Weights of a small mixture-of-experts language model, trained from scratch on English Wikipedia: 12 layers, 64 SwiGLU neurons an expert.
Below are experts of layer 9 (counted from 0) of a mixture-of-experts language model. Rows are named router (the router's row for the expert), gate (a neuron's input weights, with its number), up (a neuron's input weights, with its number) and show model dimensions 288-383. Each number is 500 + 40 x the weight over its row's rms, rounded and kept within 0 to 999. Numbers have three digits each.
Before each expert's rows: a language model's description of what the expert responds to. This comes from a sample of Wikipedia text that the model never trained on.

# expert 23
Description: Geographic words and pieces of place names such as County, City, State, New, shire, often after in, of, at.
router:530471381486592536509503516471567464451536462501508576484563469583488542500448444516444471518542456512541447429469495424501522467483475446462478460486431465495464473542506515445477486478543440521482608472556522548426510494506521467442542494473502487495510543567432520489524479416520498519
gate0:468495622512484462513572490490456523437511508508583529522462483535498555491492541486531421535450549481506491457468553476550439469475519413449550532503537519548501491472562471503444575526536502558526478553539507494472507494523524528512522530521504535530560425458491556566573510546453460474
up0:451570520461505490471527435473481515506517424475410567564514529504453531500459456505447539509533511502432539464508523509469515523505547477545500596514515451518524542552532475431449528538475499466499468534421474532518479449476604576490587500514463497503494481504485517477538462494503448453
gate1:499496563543538477585536511541562469471426451512495508468562487497487510426543491546443461442528442507551538547496554472559499532534570457408544493484523484544475514508494514516435528489493511513449504588526444405518483503552532498420523472482568456503497583508489478457556423480504512515
up1:515505433523522497494456565511565504513494514490522514517512445519519466478498481549483565447546509509548414499404501609431527494536463510535480503499515518536476557524515461458463450446469517451395458468538469498520472472523548521491492467458559473505506559481498517551563528490487489529
gate2:484484509442523407495549547494446472496498531525403511355440481523502540511501523455511455525547541505522474502535463492481507479515521491549480525490431575460484512495448490484524523556439526523527521510536513583467476529469507512485433534508472558511442525516456478543508571461532499381
up2:501597568534557472479548500535469548551525472539520501463501448495549453496471440502558573409504549471549412442562483464467565506469569470512455456501560522512584545465508528565515486571504535502503508471495549438535440426525511561427488449470464563490512528511486534515532508492514537496
gate3:495481514470473442502561477498441523464473557528479564452515573438444496474497441441533450513526472542474484562429545480483497496523509433490534495462506546432630481511456464460527574516532453540563498496589475535542444467519538501575447493610443431453539517502523553484604459427464480457
up3:501482391471488413496515574615424537495452510507481527516477522466464475487503494509521486533498526534474555508486505553543519494531557556459490496430532516482523500563506505474479539487590459570521503582572470544611480464547491481527454538507522453473456561486510443492534402499455543492
gate4:509563483498439501539475503532468515459558508445420481470535570520481486472523511524458512477486530504471500554491443475485553540489505526397558545547491441464443463515495503461474502473466522569392534430457506481512477396542575504495439449407453491502454549452533506500491484540511542524
up4:487513553475573538523490491554513521498529479485472466482385486586533546529481547493517524549444553480486461529439513527491501491547485504492474485514518475510478554498452515505506453554574493489525454459530572540544506530586440449457503467508519463518583523545558462476572582517500568495
gate5:497479443528548452469475558471446456538514514479453488465451477493467478500501572438467482534502486517567413579399444463489487551418546517515447503511543532521486501562525531479483525537414461543474497504461458505551490453511515476493461497574475536436476531573493588478441398487535478501
up5:543582565498531488523528558554536471529507504400410465538521501510535470489514597509504435476525520516588480503555495460533479457509457520491436450483505410497479517404486493523521494562457474524520548567428520552452563510491565540470533517444512482579517521494471517531433453506555513470
gate6:518514501486521461476488547480528451463506466517540567495552413580519478452555516501497513474496476516528421493497510451480473560461518448543546425534525482529518562467500449512449485569520500437511478489496540519488535484526492447494541477501551516522527551557515521477490538460549503464
up6:439545577457513491459539412532468512483476515479509500496523518491567564538474528461517474455485431531506534506554435480499567455512537510525468515475462481450584491453507518507544525529477463514529520480460463479506483555512552542500497506452542538554476473434507531535496571452503501460
gate7:529502488447531467516521517459507525473551430473489538550501535472541582439539535557517535488491516469497482475486462551420454546420497509469452454519511413524476490524577494508484520545548448518492538450556528527423475457494518433442520536477502539511422610527499466507478533524473484499
up7:482489519461513471471544463506482557530545449471546490539497450521530542515549469511500445389557491567543525480582435481510462560464476452500538509431474528539387553480492511535499526457500415465443511445405532468439421478486523544475508558517485508487521517531472521471507461447469501529
gate8:490499510559504486524420562483566542465500527525521507537533494570427440534479525493478504475501541529498514528450540439475569502449479509434539500516522487449505511499508447495537455512466519504457540482459512522548539487511482537473431476446511482485506578550498448421486486467492445525
up8:460539444459473467464517522488514460476474497397426568470496528543467488519531455601587605521542476561550503507444515623508513498487493542538477497557522533550528538481520502458442476408552428462525527529561475486542470450473486460500519511527433468517503456492462529541530488458477507464
gate9:444540477500496469525548513495569434494470546475478489531457494495527546426573563492481522541490474480518447542489474538542522547460481468479443518505511579460583516440450528459490503438523479547471506465459551493535486464496501454447550498402421527547541458466465452467521500474545480573
up9:516504473483505581510496547581497515488485494440471553515476493511429481509498406503546445441505557474506512512540520444494497460547433557517520445455486423484467449505563486457503465512517571491488516428536444436474472506503529486511542483549508523439464507561460487546470480521506542480

# expert 13
Description: Spaces, pipes, commas, brackets and dashes coming right before numbers in tables, dates and stat lines, such as "26 | 0", "April 30, 2022", "1991–2020".
router:497550440472524584512507552572531504485435415468503521512550426465508532615439471517449459481556484551484428454478481514491491440481544532490408478542508483477556444488562567496509481457491539475498594528560525486481471400402561500551524502524503483519533494482447499416528480483490563548
gate0:428513437539439571472485540465449484479461382458519512460497559454481494519591478541574475483431518530501505476457451561545503534462557534475537502505490549475450504522467564530432444507506501521494487518522487512503532545511508485488469516545531526451471499506497508420516528475562477543
up0:516486388527640526517483374522495434450459444509400518493516567479528509529450488527451473497506545478466475442528519460468526480494475502531504578541463526528504424493468504456509549507516476526495505556423449419463529519459567514527464540466511506491578495472540515539526531436512500534
gate1:500524480490595517407472382539564533470371469393543497542554472537436540481430474470533495497526525509501486508491549487512544532502563543486477527528522471480468492408497519510570456537512497367514483472519499496429460464476532554452483508560519506558528472470487450446511488510519531492
up1:485596448507463578475440491550581540405492475499551503493474514450540453475460505471445525495498497519532493579501558484503491567520497441530444504487551509466514519503483485483482490509494506475491485483542466468450468472455473465494494444516568441483533431399477483447440508475482456542
gate2:566467534489455449540464519460547533414481478515491593500466487480535592520476467538544390492534462528522567473536463458438529500439486476479468454478507564549458574513531559468488506457452520456481512507510526548485485428508520459528476492521419476528566433538497481487515510439458506520
up2:562502598515458517558533523577472549526482526493524488522517439505445372474458530555537441492475483476506485478523497474413540518460545512479473416514540469486555409466511425492419442464482483478541448531473502512488527572542479448467527473523529511363539572495546474540481509489560577465
gate3:511496539505549518456526456482480472506524536463516530461507487491493485516478456467568496499544466496422463546489557527493492447564588519467537517536518477477483528496521491474559470449455482469550522536444548438504543498459537522503424535456466476512548495498498480560493471478540500473
up3:525551525525500483520492535508558491481490466473464514512521465501505476499561454522480504483469533525523568472503556397488488435521487487458475436568522503459602471558530492489524482477633460491562501495473553459504569488468520514483452541578520468519515485593514477485549499466471442489
gate4:511467515523528443541477501468525480538461507501494478561541518526505486528431493491488522499515486477457483488492538532456519447460549519513459576552477509469458506452509472429524519532474482495445459532513548458452426544472557468488490557527523438549540499501495471497523493481504475548
up4:568467513555408451499509456530527559515531461556524521484516504472493470500508498546484510542429471479518516537508498401373434464426462474463475438455495428552476478478562503528474547479503512412530490465501480436558595499478502483467514556554541483504483605470546481389443524512452445512
gate5:492485504538463536521548484449516479445503447423536634549467541518507537522461540544475490524480457542544523540475511503540505506480527527441508553490522534436430514582501588508501498445534547498490568472453564469491463512502500521534525556510488483496544531494521538497495486523523456491
up5:495498358526539511490574469476497479439415496493450491471517509474496512487512542494466480511577546457451552495487526526472501440493491450576499506595515488496450503441477483465494517450487518507454479560494456574547544479464511544489450480479469467502469486524469547462522467459534508536
gate6:471546481479598507475539420530493492502389512501510525459454479476517434502452523494489506486551501526505478490553473533513512469478479526526553537484519505453540507441564526489451496497472517446494509492487514460501480470465497532495492481438476499533518566502459493505489508552473517579
up6:423521504467531549544523462548424578495496487437455459528516548503500525472437441474539481492539496460505557459449481481606592517502479504499438498444551498486540476555493460513471479423516550496493554501500539497492541511549511525563511533489510497475456546520506460413473451490524505537
gate7:436550530385503485485462446495525474489487448471530493524500503554501522505543521446451525456503483534468484464539456511514458501460515502496479485537528507431491498467521509466503447497508493481495511463438525456582531472476462502450496432521554527495484486492454521565461545532470573508
up7:489495534513452495486517477515444469521457556552556500468504435504480535525494503516517436530556494495443533589468521494526490498563523543426514530506505496529493547533478484518467482563526522486459476462544523480531542445471501413522444516487477461479554505482482460458449511534520494493
gate8:513509485433506560555474464560512469487459494506532461514492491471579503501528471449502469461487441518455487549532466522485499506554492417525463510446492571446518536494493557540495416542520513469516490478555558468428455451454483505542485453453523451501543476446508427465457555481495488540
up8:545505547576526447538532515447481534408484534565493478434498477505504439559543541507391551473520501443530522437518507561471594475522485528533513501513515470565512471496538530494489508489541488493477486531504533388546541493546479527506499477477588529507558540516477531496491534453508471521
gate9:544513470433522537509477509505446494435519462532502502475447502488466498484512555540546506554540564516501554476433522498463424454557508535558467532552507484504463397482563452536462459475461489514488447601470490500572566484518522525557446498556539499460511437535556452583492514449540551502
up9:434489503480525403490517453542553482508526552467491506466501506490519461470495461486391496478483528483476546529485518525511475555487496515514504522509576509456527539438488515478446495539524473524473471475539595453452483501427453453470462447512423519507457553490563512524555476507479431495

# expert 1
Description: Line breaks and paragraph breaks after lists, infobox fields and table rows, plus leading pipe cells and short lowercase word starts such as c, g, al.
router:506588405493507526554401506487543557515447469486494556453486486416499539536498470477481507518574424545539502522440475441558502480433488510554543474560512490458523549466555463528520472437496486439483562531509553567465508511447525521502590439499491534580448543489381479517536483520479575506
gate0:418480567442510529460526484458502519449504550519500458510528499476478465521498482525524494507504475495554579506499533486460486490537476485518493446593506527404453541522489459527496496471490589524463464556554562467556529546549499556494492482577492513490448506512521509484541521535537498529
up0:524501465528465545462463510461521492439441515482503503559462495453487572514508534582541436601563453541492459540467504489465514507532510466527476520475474499474495481509528494465466484478478474469494569476457494531584522525460529521483555442586488498509469530492400470562442555555457527503
gate1:504440490447471563595427551482460496530507488505466506443482476477542525486493534496532443516612529559451495553478565526567470536458521542523428496458503487453519524504493485494489466479535580490489444486462477507465478407554540509610436544465485508519521527420509570446515468472465566510
up1:521522478472532482445487460550511511447427462577552535538454560527517489464515485570403523500514551468473515548484450494453482530554519527496512561513467473632502514559512489501455496469496466557470544472587484471507439551523549475451520519472571460565541457535473401443513519543523493517
gate2:426443551516521489565483552479511489541561539506527462461502588514531449496524502558390488440562431461457577538490514503556457526510518519550516459429466528543495493464482467456526512476469526510477513491507491536475503493503536525460558490414517554493467517588482507565586515460545468475
up2:462464489513467504504533525496488519442459519469480471513557492530547484512484509517445531471538514396456499571545523505483559465542576513471519477552567529514583521519485516465445484459538467440466505487464430503463523478479534496450504492457479506526450477471485510513481455558436506511
gate3:568539490446543446554529483512458535438440486502513496528505598563499524491536447497497409526473557506501547472498444476506507405507574539546445517476506477492474500529548525589564504477456491569606511478495494431524487452519524472517527553459440474536496493524494493457455541506412525476
up3:510515538535480511555536556560488538517479556558510524532521519504391510501543539541458414537478513493565507446523564414545464470427541543488486474496535461535485569527531505521480552479479552516527432504570497529409500482484437563555456460475428491456426513508565532505506458438439428515
gate4:493560431504536494471466538517574477589526473473466463470514559442520493468507586537475460463540420455544485502501464566480476556530475438533562444535439488512557480588500592545497488510465442470479557458443465476485530529485568526532585499452578515604450586501466505536475472547476527441
up4:520441542532533535514516395474422511493547516518503505450486402460498466516487473500521573467527480577407534521507469481517425485549514521491520563462517503537444495537530536475522486593528500481459471566567513465537465442523465498461488546534493527502524473513537591503548507507452474511
gate5:450538480551549530506482530421458454498474535497432523503529468458509507470521488528479513538480502489464567556501528589562443526420548469516522457507502496563475515535529442430556494463494514386483518492481484562535485444519486504506489514553537484506408464550483554500529559513470506498
up5:515502545587500463484542491466533489472497461493528542611489459528551492520500406476441483551480470478476551489470483523551457540427524467531533575545446381471538511556543465481586463518488522550526556474473508478457467442531469556493506486506490486558529508492478512532562497504527533453
gate6:428538532535439452502488433508465572571549544507475500457558504477470478527500531513452478570507472480498530476496503465514481407589551525474456525475483537475478553548474455573512493494508531541491488462464578524453505532482435519527542459484547473588469447505499441472516487506446512471
up6:530570486516493513494564497489505478552459432493503456465546566559567523575506473552522479543500504488510462490499462522637498474582519511518511461436470475454549548480493489548470524557495542509502492476536496504464502528475523517561526509499461515577536459473445445613456523550554540472
gate7:499523518504493496480432511484507529508460458502476508447443410470457510512415480519557457454486557548484438544528510484561557427503508466497463473450502464450551505492496501487489555512488553400461536551465462474481466457426578524471548472451480540588417488482508490500494419468571518491
up7:483527514461505533556481497566457501486602501510538491517513457530528473459538537468598488458501476504480557476499506487543469512493417525502554458512515576453436557449516490462501471523509451422462488517437480470453463483539494537489457511453563472488528500473500570508535547442452458563
gate8:473512554549515481531485529535504525530488445487478497474492533518482479467548435478475514543485470527511459427508599558491491472514586468515452434532506516547534507490474515509541565554439493486487473491514487541422531547473589492534503481440486521524517537485513440521453437431538516574
up8:496371483492449543607438491448554543516477509492534534502519494492512505487503489454492486410539479546494544455504465483561532448499484559535512472488509481451452492559484468569408448477482428536520496514534537556459506575466514515447558534549498485502500534454491548439550530514463477452
gate9:508529538534549530470437506473463465489554495513473525493491453526491509467483484485483466490505532560468526569522491519510547507487510502505516446516428529450499556555471455540503468513465485481554531505467499459480522504468480532533524509399582471460466490495512501496493455509496547492
up9:387465489536575474526452553504483446547471497477540496542479551496471531498512465479528447483539506507529493498447522483522415533495429440464473493465459450560568496528516526488467468514453492455498478485441477504493543477558468496454488508485553520549488468496511507480519526437512517449